config = dict(
    n_layer=19,
    d_model=512,
    n_experts=64,
    experts_per_token=4,
    d_expert=112,
    d_shared_expert=0,
    activation='relu',
    moe_layers=[1, 2, 3, 4, 5, 6, 7, 8, 9, 10, 11, 12, 13, 14, 15, 16, 17, 18],
    router_score='sigmoid',
    normalize_top_k=False,
    routed_scale=0.5,
    balance_loss=0.000172,
    balance_bias=True,
    init_std_router=0.00611,
    lr_router=0.000402,
    vocab_size=32768,
    norm='rmsnorm',
    norm_eps=1e-05,
    tie_embeddings=False,
    optimizer='adam_variant',
    lr=0.000702,
    beta1=0.9,
    batch_tokens=131072,
    seq_len=1024,
    train_tokens=1163000000,
    steps=8873,
    dataset='wikipedia_en',
)
Below are experts of layer 13 (counted from 0) of a mixture-of-experts language model. Rows are named router (the router's row for the expert) and show model dimensions 256-511. Each number is 128 + 32 x the weight over its row's rms, rounded and kept within 0 to 255. Numbers have three digits each.
Before each expert's rows: "gets" lists some tokens that make up at least twice as much of what it gets as of all text. This comes from a sample of Wikipedia text that the model never trained on. Tokens count by the router's weight.

# expert 44
gets: " |\n", " |", "\"", ")", "19", " —;"
router:085172215160100125111127124135136099136153175109093142157137156144094139177087110122134107097137156115078117133097129128102121118097155131061191145152098098139160162126078082110178125144149153117118133098135130142135114186112143173147130100176136102134135086133127048103111047193136137109162108103124111113135114109109113066150151125096125116083127173137167108163148084129136215083130134151096145143155118123119152092141116149108170147112098101160139101133114135137100189124077109099178140122088112130157080061191152137151109146164127155064127133117120143079133118065131138117144168175146156163108140162092114099085174133163149117137152138139101124163126079156156119105150093107223136199177099112152134196080161085145174055108132133137170106135121144127156176127083133

# expert 27
gets: ",", " (", ")", "),", "i", " –"
router:087131128173056112167115081137089121116171124185154098201118097144122136144115150138119130177133166177145105158128114122138177139163114124148170087126148180120091084146087118093159136145113102159148147072126101123128128139144148126091141122074137144164083065122092111193137137147063134102116128132167148081133105092144161116078091186108146085146088150142206078102074136150143133099122157115102169114172122119188157099180127086160163188152140172097138090138112136110090191143103085122104135097154066105121092172173094174122090150093123179125075098121140144145172170157139122160134107138084162125139135147152159108153157178170212151096160127138151120062111138092156147116141082144170165170136153123140100104083111083150108058139120079148098130079110144146128065139110169

# expert 34
gets: " a", " an", " A", "A", " new", " another"
router:151122168158133167115139150123164120147112093132138135097157182037064104089086165188154196129144081148173196146122201112078169120148127108111106084121108151108181061190051107104131159076078062066089122113150122142175119127155126116141161137116139131129138096086144096096103116153168075191107079089118114165142047101155107149066123160165101105129057168127111140104150106121201147139114146160096124142100118130176155139169117097142139160158112138141115144097103145118138120140176209085139141126185173116087156159169118129095163149100180160108083151143081121122128144115139089096113120091096168131088122126076086103111159145066131134184134064171188123144120146072090207139090123106155117118105142177164126120101082147096114118169107155142148085188146121136155185081079113

# expert 0
gets: "0", "%", "5", "00", "2", "1"
router:136102142156082138218098175133140080118112122130150108149139146122109109096111178246138146089156094153108112171117166120155123154174190105096095177120164157127107140138060167150132120094079177121139094119085060126129152131149120086082084129133171100181113156091125143129119129140120075138116113078143104117138126100224126135144044191137137077128087089087143173125080050109155146114122078168119126131140111109150139092124160125120123142080119130101100110082143203117143132165171142072131132085123122120117089135097117127144118146114122203068106119122167120091121162121086137119142131152125136140183141158113076126154184133136201124136144124125140103125103154079132143152123132156130125147119095166139086108126129161094154124102121153156084174136142161072146160170144124

# expert 22
gets: " was", " is", " were", " are", " had", " be"
router:058162143139112187082108178186094134107151159135125124140109137103114071117120124160151103109114142171185098125120134142147103169164111152166102106134132169137126150096132101164112046164094066129107113103113079127100114090126143176107068114164147142138140091185116106144156023134121097099160100177108131155096119106114101129064117147170118158124120084190178119153066051149155150122149126197129108165109116095169089122109137107180132103116064132098153117109118070102106122142161119104130180119095128104160104079178173182155097083093113125049165148088196134076160078103113143158122115121110077134112160164146102130107112129124162125178097079125116107114126157121109132070125136098117152133111143132139124116089147066113108160100106117182154186143113112131104138195099124

# expert 48
gets: " that", ",", " \"", " and", " to", " it"
router:058108158135115149161089136159075163125104123147132148125161130113124142168060153141123140113098156157132188163173145117124135213093174246117175131140113075129157098138068198150109124161100113092130092145145173154161114163096147161094145145112086151103131065160096126137122025194135096147135076165166115157148082090134122074122089143130116064120139151122189131176149073154125154106123122128092133107135112101141142108167145070149112138156117140093142123087083175083082114128160125101134124172137138093138130162137108207137092167152127133083138164108106158056081129116105117142168113155133136075131170112100120077141161126086131096153134176134154136099155138097206162105112065181121139116105144159138116126070147109090118096130134152165096130164122192073124148141181112

# expert 43
gets: " |", ",", " in", ")", " (", ":"
router:109128092150064082150126160155132100097179140208106103113131062117127170096119143202090127094179126188098132141111145096127153130152124172110083101143104134103128140092148134084140116171089127128086119124167148122083103114117203138128164130095136106095098090078081163122147137202098107104135130146145137117085174158143133113099095168096126130202133103158118123119049131131172137132112165128094117170184164182204162110161126130114163176138116157107100085127125109098111107157141147129114191132087095096129102168181118132087131137172100120128142119143136175145115122144122114211117122164149125110153147144162159160108151162146135067141126087133138083119132103093182203167101079100122164142087135144074168181119086125109088090130144091134154140103082108144105062136079124

# expert 26
gets: " and", " he", " which", " that", " He", " It"
router:101167103090090109160082162179119129117101123170083082181155107134107125145072157151153117134149111140156166134095221147064135155134179156108126144122127105125097084141105118058116158129146056186095139137192134128192129097092166124118150086072084132121095119150075071106068091116145136150133149170139086131119109136130146090142130129162066162185151113146136141079140111143177142053119127097133162121143148126169157156114104179122142161115130089077160122062123133112114104114102053137164117124151080158114106148153176091146124130157123126089111132071084159104123141138121144216210113091133140103138105105153175099118191149132166112173118076147126101151168089089159148092154100129142149208117129136147128073109109133164130064138095125105107141162119149050107093104133146

# expert 50
gets: "10", "12", "11", "15", "20", "16"
router:109152138160157089120101122146134124149190205135110076138129114112144124165126182156150141138168101110158096090115120134107147124073173128104109143116130119100112113134134094100145122104128124180159086100130096129101125107166129196187131119095127189129124142148146143128128120143105107119133184123149079147132119109106168074072178166096133138168112156121233129113176083152148127128146153118098129155125208105169116080148120210156202114100178133101091078101143168139091109160130147099154130170044145134084103074154090134107059106132131121132129150129101120134146148153064156112115142152122118100089127142142108112150099142141129129077079159111151140130108126161076115091152084127140225104098085126131208146110111103132154173126115118115119099166167110088101121177154147

# expert 17
gets: ".", ")", "\"", ".\n\n", " |\n", ")."
router:127139115140108176127119122146142137111120140175116071160155096147077167155114127127088144056173166134166106206143139083124201127102111123051100108148144156123093161149148135133162137140077086135113104077151149120207110188144162182079125136177103168142145103101133133118150131169145089150098102138121105118119092125126157117103112117106076103140141126153129080172118115139136151083115126129072153153107139147101141154124131095187138168108151158063200096165139121087135180160125090090080132136154149121155153149156174144111152197127121133098103089139101130157153105136129153221118152154118087088185229078141121124125180157137106150162123170136170138130159144109109144089152078144181164195097141156127102154122162162104136114161104113147169116118128155103104093144101152

# expert 19
gets: ",", "20", "19", "18", " New", "17"
router:118055122107090102144123121162136095112170156180123111150149110105081102175090135128134141124155130146146148141080126090150131135185096133117092086125104151147128091095128131101137114129133118129140116141121125096154087087136140161151176123133118114138084120066070096139107124172113121109174136139151094050164130160168068107104093166131165144147124116163202118111104113117158102123072101157089138117140146158144141146129102119170201124163145140106145069181123087115079170173110150149076145147049101120115130118155177126092129100157095110112118166116141155112144131125090177151175089122135123106196171110190106099131111159131129074137135088088159093170090071077186145143136100099143103110047107130096168176133127091121126105146065167167109154127118140162152133069163150

# expert 54
gets: "|", " |\n", " the", ".\n\n", "\n\n", " |\n\n"
router:111149170129089128121077079143106116164164158167134161160121121103151104136082169174171127103152134156114106170104150141105179119092159114095089151130139126164104145183096091138130149094152135144125099172121145149108119071122098169090147070148123076185139108136086069195117113156148091137069164172144161155137118130136113096065122070120110124136122138090179107160133114135158131102146135175120175129170143141154119098153147126178138123190120160054112147088067112136087177129093044076185190105088051152093109192156190182161148097159105120084110086072104132147164138061102134161144174125130133085130157126122113106125171122120115128167110142120123093113155143119078179113128118151064137146078099160153117092153157168133099080124183151200100100072148136108146154135089115

# expert 37
gets: " |", ":", ";", " Best", " Title", " Year"
router:076135187159111091144116118154126125168141189136185186163140107157131174175112130147153163132141151149122118164152140110118145172112132165070129143166107127094135135199103133138191057201140143134139104110173158152129105142109151151166147124144104131161142092149133058145123056129103103119103161082161109109180100107196169109102072124092094107116109202120160118163148103181121149118138065131108056154109163134130146132102125170122162155117094167155122136136122130076112142111077107090168120139086119130094039142155143096100123122145157143141151123097123124076168136075130123145118134105149139128126119141130120106111178133132166134148107092075108129160121081149147111098106119171133090122102099174123133176128106145182152121146135186126109123161102136098141146079088118

# expert 38
gets: " ", "–", "19", " |", "18", " /"
router:118122173125082137114075127189138120132129129136092123146166124158153206117119188174122144110180151177166089148109112097153139145138138143074144127153108129106134142104086145101153071119115079139138153168146122104083115067105152096120111157100086116128087129101136135112142047145134101111169121126233111115119122155119063118127130114076119147164089127122188090092101159138186207104136164150095142164131149164184148158124183181135134112104169133056184079096122145065100126145140089098121167108098097111137158100159126127041076074157142135120086117090119160117160131113148103155120097125121133133085183082114063136091105160131127129150120148109122116131130093120166213129174060137183144125135147137101116179147152132141147147109080123129159129099129116134072187150113133

# expert 53
gets: ",", "),", " University", " School", " =\n\n", "="
router:126136155160069131168096121109163120144160125140084130120110112116165118126116170147103132113156147150109126170133122123114168131145149138092143063139143137056090135115109131135173080151108112081090149119141124114117101150154193148136134078122148168092086078150128137129137133157090089115081100192189113123158141143096136143118136138141130151098144104112121073146127147163149125132096162115085103190093149147194182121146146145135141154168104196144150097132141071088123116150166149077159181078102101050099108133199071147077117093146144139093080136121111128178075125111130131144140101143156168122111208164171125128109147146128152077140100054104090140127102131098183177153101088072206109117087160139093135129135062130025109106131087130165143160128117071158110077153076120

# expert 46
gets: "-", "\n", "\n\n", ":", " |\n", "=="
router:106094181150100130077107138109203133117134193121112107099138162083141122124143135121151160160255173165097112125114116118132155108117144127093111150134115166173150084113126098142170154153151088140166080123204105148130093130119149133136159113095124132149119106093137113118176092153085089149141159082133095135158119111118172133101095118149096095188174112120134111149136076141205103104144139179180218136112108137155144097140115116191144165139092106111153138058129130107137151106163138083174135150058130118137118139124090098115140140165135143077124134147096120137165194140107129186153107116151107063177175102092072104122173164110114115159167164133128146133134141126140111117129119119126128165117111125148096114045128155070088121166123156174199085133076116148112151137130180

# expert 21
gets: " a", " his", " and", " an", "'s", " American"
router:165102123167124136150124140193117109115128118107116107138170120142151163158092137129153139094149111120194107157155136050134147169100147171129105119161187121064065100150085117052126109099149137129134055127133129123153120092089108114085121181106111145175083084113100101181109119145124036132124095140163082138132067092131073138134144168089088134093128132152140081107135161147174099131102172155079117110093105101201141108205145120144148184153099155149131156116108122132150105143138121065167164170160112133134093125162176170149090102131189123077031141089072170101105207127112203100158108150125152114056166106169055052104172121078121130133062155108118153122119079113114128116159096130132160089161149136105105127142157108150131154195143186134167107139117146109078133098104192

# expert 18
gets: " first", " of", " other", "th", " second", " most"
router:159136132099125160102116115196142118158133183161103165050161130163085095130069173134048148111140091113112108134093150169144143188130116164122127126121123145083089106150106130122113124114154102142113089148135123082150100045073149114063172165169118123133121113118143071164151155151171091129149170098161115155097101135187181097123146120152158097152113125172145163148083127162175145083137125099161196116084098108132158142161120131091158152079100157121131148096098150128179124094123122114157148179141147149048108052148109172078155122147155134022102124129121102085170160170144135147090159141098147041158139163133094096145184158114194137111145087144124120155148152115113148194204139125138103117162086081111071196132102119153060141119078112141112081194079137143136075109119146

# expert 39
gets: " \"", " a", " as", " the", " (", " was"
router:123116179118071082093116168140103128154158133142137066151163134145153111144137170072160169120151165159117163163208082093151124184152138139099102102129159143177124121121146160112117132121124163106075093090168165146116136041098180143128120160126117156186120097168116102138085088157141094148098091117120106103127098184142108142093152125077121130169208165169151166172104141122185124118155177144139145134157164091118163124179159131150164222152061134153093069066034115110120119106150111121134144107155175105090143128175167155145166172085130124058147132062105117118118139125095120114094098190082114119152144144060084108117090133129084085155155104077115146106118116142102170194139143167139164147083047103100037058141098118077171140140071130138098169138132166175145151145162185

# expert 20
gets: " |", ":", "|", ";", " with", " a"
router:058130154111115175099149122149162017054141176165097160144141077075119123079121133143166187150163131235121148095145127096115150100092133185119132097092134147140118124101104082039121136194097113135142148121122082148137103112141097130128140159141113103181108096168134143110155107161125105078156161133127108148130108143146170119037126135106094119181171154138144177106135092059131194142123129140156112131106132136146170069136129101196161197138117163149138087115137075094132119106109088132137119134150097195115105137138187164094160107155111127064125071168103166130145133183103122159153153144168181082128179088095111132126138157141160122123122133187105146109122105175162117109139090097181134155123139143116090136129143077057109155146139128159138068101109188116110133114044111

# expert 23
gets: " ", " |", ".", "–", "3", "7"
router:144101127109102123127112143152158123075155140141081136178199126119139153151086144153150138152218163127147124102108147132157130138118167123093110129121175138070173115162137122085129148113135128194130095119102103177139117077144198148122141120090130149155068145128125135143183104079115147157134107130173130121140140148144116075079077166111153131182131154166142138107084078117190196155105068165129090104124119146142113181167156178129150129173125101064158104123102119089140156129122138142173169121113123128073088141172160107082127119125102090079112122124141174166136107116133103107138145119121209157164136145142115093086141139110110078171127139116139120119153113149101096189147112138110123128096117109099178122129111109087139103143122139117179120103160133146114147150108088

# expert 51
gets: " in", " the", " on", " In", "In", " at"
router:128148151177110153153107140077136140100179146094142104206104121114105130140098130164116133109159173180121190115134141080099114147080136106069121164129144097147110123128164093116144109147091076139114158149136135172160097111119137169144144141111101093133172131128111162159142136151104134072208056101090091105100160161149147066091082121139141108151122182123196137132172058145205187134162129135150140109143166180099114128117195135130125135163150130066087091090099152091083112165102116134136105114168137147122144185116115152122137134168115161049116173092132132203165136142081134211112152156151088063107179154122141121128187111163089129109124098119153120070137060128172131131135133156102145154109125178188109115136151137147063144192152088098064134129118129089195139144100128

# expert 28
gets: " to", " by", " with", " from", " as", " at"
router:116105147095136108145145126108152085079158165151180128096130111042060091125131121101127156151129104189149114155160122090082152134203174093120130099114127094161136127118172134121154158185081141070215111120071121166141130126077118147125140114163125112158086088111114114102163108171092079128141137079113131145171147106133107057132124123105133111137139077089107073144166071113113196148090131193161138137166151088189153133139070117126122165141164158108121187105098117028114131114157087116067127137158187109119165172135097136103166103111179108100115146134139157163144176129103120198152143069063156122112163096110100114112095113117130053129148124153120169094138072123202130147132091161137116161138087168169141096128141061118099111185113173128109109155125157103160112119099145

# expert 62
gets: ",", " and", "-", " of", " including", " as"
router:114119140106142136103097116172141112152134116118060103082177122067150084140102106124139170126143115159175140147109174081124163184078163119129145099101175104152116074149094103110111093161112080112156098167111109146133108165069108135109178144177160166149191074112148107118136137153147114070148129100178112101109087152123165107095081098137136149136160150143086164067113099115128184111134109128100109105139141098127129144129190124156109164191080152163085137113126169084151120158153062126106192126158160158086160093171099138087044117113147158054096123182133106107116149090071127171138117087126143121101119096185090086087153146134151107175068069106156153134137122121136091083168063088155126162110096107181136116121175178077124113137118143146120169083111164123144141117091147

# expert 60
gets: "\n", " |\n", ")\n", "20", "-", ".\n"
router:128134167078072116162119116174141125174113165154113107099161145084161147158096100176140121125189143131126125147108104087093175142096163104105107132113136119151133088143140092093120135117144081180136149094177151127086067127142141152100136125108093137173152115127156104169091119189169146141160188184152125128111047147119119128149085137120103141180165139116143126193145136157174166096097126167145162174121148150137147196146146184232129128145126113075092103109134110092117115101174106041154100096078163142132113126133165160086109134125123140122069133127138122139116134082115142205128098098110080057112248104147068116162103117126118036149164150122137088147134076140197162149137126102135138099110112103157105111044146177107132156141135156121195135140145139128131113101127143

# expert 6
gets: " in", " of", " on", " for", " from", " at"
router:081154165128132136163119160113161110172185171156158110147107139110081154149099115143115130125150131162155110094113130118103099142143139046128116091137203140153152167130118144111145120109116098155159074126126137186169093090100163157172094125153085112121176064121137150096179149151121104128190129099100126162151178120147150098096107124102119137122119197093138123072120114128143177093122147118104150116160175081112120105112166150113096139213178142099121077081090146036093141077155110139120065162138162133122124152175121164126092089129158137046115164094132149147182187174121184218077157085139125081101149123142111110138138109161124098150127129119107101071126117174148104138143062191123160103180101161109139065153122107149059153207117127126098117129099105143199127132133137

# expert 32
gets: ".", ".\n\n", ",", " he", " He", " and"
router:132183146199116122157096124087176129126119128207095107187154104163128128183122105128140092083177142097136159161087104120095058204142138148120105169088117121124103107143051096171129135124146110139136071133155072116137061124132133128120147069125141128140114096101123173104149127149150145094104146141144094052118056091139131115079119210151116144154153144157182076141107127132152116119139124174124143118152112116165133139103141119170138149139153129134140141104115135096117168147113089149173113177132094151140093165127166145127122094098133084083149212099133128142117172155145161189141103151141136131093139091141085041145135164078147116121140060131136121142151130133163145097140079075155157134109125107174156106145157173140143071108093117156066168136130160118087090102147204

# expert 4
gets: " the", " The", "The", " United", " this", " River"
router:103146098120124128164134122133145092110154143143085121107130131121092098100094120116162128135158161130147173129169137076061100110119113140089143205185142133086115072141092080139088103187103061111123153117147113173125114144168133138115085180167173106178138146159137115149134126121133097102117119123124073117090103121126077109102131144154138157133171139116169157163134107212205134163123139208174117142179178114127184208160151179136164152118092145134120154136140179157116142118132057106131105165059088164098155180141180108121113106142157121116112167134104181133146123152066183164120086105118119063135118112154112112154129111113116108081142041074143058199152139164171117108106141106164114123058137128141112114098053084087156166103112116158138095136138157144159154123099145

# expert 56
gets: " was", " is", " as", " were", " are", " be"
router:100092191115086108056145106152116087148161124202189081165087077096132098135126150124102174145128124164127111130190184093082155181106136120105099088116162099104089095091094180152182143138095112121082114102103091142096119101117153158123166148086121121129162113106101072129117104158165101136127109205146072163100143183192137165103114118128101120102151137152176091158109093132200170131071154208151171137150094086125164089122135169139083180102077175114115127114090086105111140155160141069123067131094162123135082086129133118081130182177139120113165165072137110149082145086091118179167097108101192166132144120112096114137103135119145071116109093176123165146099082143111133171160155141119166148120092171146107128108122058068119158136080158116057182147139136197134079125128153

# expert 45
gets: ".", " is", ".\n\n", ",", "The", " It"
router:128119116136102097169114172171129094115132120190123133127118117118092135118117135149162135137167105163147093132121150113114177137110159070105143126147129113114117133154143118095149099180126058100110160075089050149147098115112124145097159114152070133147175105129111160160071089096114119114105095127119117058160167131164082119093074159154142091134117119097169133165092133146143102163144148165116105187118118059140158148160131151117106186159136108103187099093153106156120141156119121117165125160110158154078172145212100132074102164144169158063125147131091164143135127156139147165168139083140131155134166150139103069111193144121104155122152075054112104101159135090152136125146112188209114159146108074100139135104165135145109131125052203182143128206101097126171134063157144

# expert 31
gets: "\n", " |\n", ".\n\n", ")\n", ".\n", "==\n"
router:102128153152106149130116121090122135166148172079120125127152130114117160157110112146143177158128162133118116167154160070108142154151100115074188116126138151139103090153120122062115097097121115117170169105181105091151101166099128132108139113096079158141080117109163159156100128165104163141193163164164098105080122108090117155115149165101099133172102153140162149123121032121135213155047190190111141160121167174213159112186091158122122177136123139123106155115103115096186119098105102112128148141131164183096125157131124177112129142124138169096145182103130192180126139113071094149198105090112095111167140098211091090105074134173122063134119159168104103049125117112192191201169125175213193075154132116169144111137146174068147095158102150105138093170111100147112119135148131

# expert 1
gets: " to", " in", " of", " at", " for", " was"
router:163158128126101170178130119157160133120181159151142091138100092126183085210128090176150113113194166108146142119108142129159150151165166100090131099156117078154121140114124116085139114112115054160173077139159121155153035089082151149169130057162100102183131038147124123086146145190189131099177130144139138145122085123106137125106148150105169107145134164171102120079147101101183129101117150170130118131161127128202126082076152153164117144131145114104160102129110111066108141134195072145153116144161117178124157129215130147169111179118124097078147175097126132190183109100128137148124115087124065114128170084175126120095129136154191110124110171143107087128131146132109138108150108080119156066112121175093120120081166104145099125205161108107066128111091173161106108111117131

# expert 3
gets: " (", " ", " \"", " $", " '", " ["
router:046151148129109086147111130166113113101113082115136130117183181146107093102107099123166111095173143140116138176110123131181159180154156129129118102109131135143094142130125172063120131165099115130087109127099132129140143129096105117087086111203111129128124090114102118129132107125086174129137070156126099080116194120217162096126131115105076106142167122117113135123114095102158173084109170138093168082177139050162182116137159120051125135175123125078153109091109177114116111082105094078120141129160133076097153194201150154097129068102145158115091182102128149142151111116113123096170087103129133077106143125088067089160128129153149103154082143169094118112160079134138177115073129065135128134127136157097120103121115182122137095169062134121141176138135152163177126135112167

# expert 52
gets: " ", "20", "19", " September", " June", " May"
router:136148161103130102140136097138148145138170189146171146171135134134087107085085133146095130114152118145146080198130127129112123131145125132132100121128158157060115141115129123101124165098168191153122179135186115131163077119131142166132157130108102144150066088141125122180133117175133120090093120125137062085149151105162112038106105112161180098100150139117213120131148134149206165110077068109158108124157145124093160163157153109125193116146134145152105179152104102163120157121134130146154179150118139100128116166124159134065107163158153136076083164110163133113185100130166143166133057075100143090160159122161147136056095124095132140198108096182077082146097140125138112159148109139159080103105119155145107117135085155089110172117113142147117095105178152062141182117135107

# expert 10
gets: " ", ".", "–", "00", "10", "^{"
router:095111160062084130099096125154138128084169167094130127142149109134112093128106101182177125105208211123149068105139127103126155132153135163110144132126160108099161142103113119066176160137114132120173117092105110121148113117138124090145125125142152107135122173110165081090116066164102126135078148073193111118144109107178113114095113165096147081182114137167174144121081121066152164155134131136076130136087131103142138135141172140162155119115148107069150117116145138089115114115097146098158120093024144120038138134184104152111119156191163174087128123104123116093144105070147124107153133105133115126131137094072101133126118155081145113163118172147153125120059107191071127109170097060149168089103142116121085161129146194102133149117122168123074116189166164128159176116130111

# expert 7
gets: "19", "20", " ", "18", " in", "–"
router:120103147118144077150144120155151136107138118091097087167128164111112106089053098091113164088158141135130148186159138095097125115151119137124078129144200168144123144145087144114123148202135099155126126144148090088133126102130175163099106141114117110121082131144081101142132085149167163147083159117170040111137133094161129055161089134146098092064142087132157139053133113137121175082120097155145108116090173110194137133098170142131138118191140145117145133083121112142021180118113156134125088176120131185057193124169173124159135202118088126133089143142159151107150121177073200089106070089126103076170109157163066134131159146134109099155094126086130073148169067170170148161121122149169131119134088146112169200126136100155126157123048146141142089168126116148185146066107173

# expert 15
gets: " |", ")", "|", "\"", " Party", " MF"
router:081120195146086115160095103084142139112112197176096123105175125126101092169124095185097178137158138169159113125101144097103118130131127106152116122160179134196112119104082128125141155161139125202102127086181100110161120115155134162138101111113097096125109093129121087135177068157139138112170112108100123165089160110110198101112051145102097115195124154142123114164133114151169129072166083159111119147174128163183130090179144143181148154149098169115114174099116095117131106114180121049135105128104092116120127139133160153149148157126156122156071113129127117150122114098165100150141081092115108103125165139100116112073178138109137140126115081111163153042127174149124172151135138120169187098048100127093083104052076115068162108146143108159170150132105182066160120086081128

# expert 12
gets: " ", " |", ";", ".", " |\n", "20"
router:059144148129075130183112131167150117152102190088154089113190123114105116156113138121134120092168145140158101152118117125104128132143095168127142156154165138096077133119084091127093083125106091073117072146149115138127078144132127172127149175179154097120161122088122056162053126155131136110085117166145107124111103153150100121103106133149089095124129153069127085093153113188181102127125120119085134193172155074171122110176132111157120164141141160043092148101087111136072109095151122135140123140134132162108097123141085154085109107103129076117134129073140132095136178107134209104168157143158129082128128097143148130155149183121121112115119096092165150142121073118159134116142089129140115137076066209168117128087166112155082168177080126133132080189129176140136098117142116

# expert 25
gets: " |", ";", " a", " |\n", "|", "0"
router:160117166170038154131157185169198116109107141170123093200182127123173090181171139171131083093158135172130152169121112129129143125153102142071131176142109169124070115182077084060178136058043112152133153140164103170174066115103108106140139132144126104183142102110152139174127120143119109153151141129144097139151047133142105120124112178117116083182117087120135139127107079112140177112130140148107062167157091133167112089143108128138118123133116106076166163138134130068095131117141117144090164137118106102133078152125165153138124141100106083046108144104148111172145159171139124111096094111128132119138122103156130114128118170113180151118120128167193146138129129103103123143172087141111177099072065205131133124148123137137072085165124110140081114119159163057123153125087092

# expert 16
gets: " ", "1", "2", "3", "4", "5"
router:080143157096123097177085138150104083133120191128159130128117126096119131109100113141201166110149115113092143110085096101155164127165147101125085077123153145129158164178133136093121138144150082166166085134118174145087078111088087134120159154125129117115088149096108044159080095121119110127120134137193099100131116129178150130110126138157080096133125166095177143140139120123174131149130091139104158144134128065131105101184196097115201125092111137126150160163093137124170169092072108084165146161140160123093135087149150121091122139113128131141116160147115099121107115084086141126167105085132164109124177089077051124143095134139154161081054122096082095147111068089100157112153128137155096158079154166127121088099147166121118076115051142171112143174144090089109113125140188

# expert 36
gets: " the", " The", " his", "'s", "The", " their"
router:098169116159156153109103145128095142091118189138117136100104148060117110124139188114177116124166139148146143161169137094059081129118139134133151169151160157067076154145130112139133132221144120128129135168122115166151098175123100136111152118130176121143125146218120173136110083082091125136156114138128105130093116158138081130160124158180105189126110152124135154147171119151255154123115142144198127112221104139146131155128094133082198134135119175080122109137120147158132173082150097112156148155094114093133118225112140127107116124132172128079141154136087106162097076086126126146103110120102125120145147105123104106116142136123130117049105071072120157122170103118133124075112108129145163100081151136121108139116094086119113107097138076178154130137137150169156131156128146

# expert 61
gets: "-", "\n", "\n\n", ":", ")\n", ";\n"
router:108150149114116149108086111140181120135163136082086141094153131096111115129147116130159177181213159122097130124130118127109138111144134117106139078119104138130121081085135119144178101170161126157157104119161123108128051146124159144132149100077135170152113078074112113083163135138088097116148144060115097176088089146129122157127124154157115174150143119122169130143142070116147090127117159185132196143110100169122132112152164124184130161124088145104117122043110148110126093149178081059166173219018109076126120138135105133150111084163116168088122139118103119160158144183106107178187112158106118133171158135138143111126155150139150124174202115103117117161101122146154152159135156123182149141140131153124102196065147129114146109173103140128164088103088097137079127135149140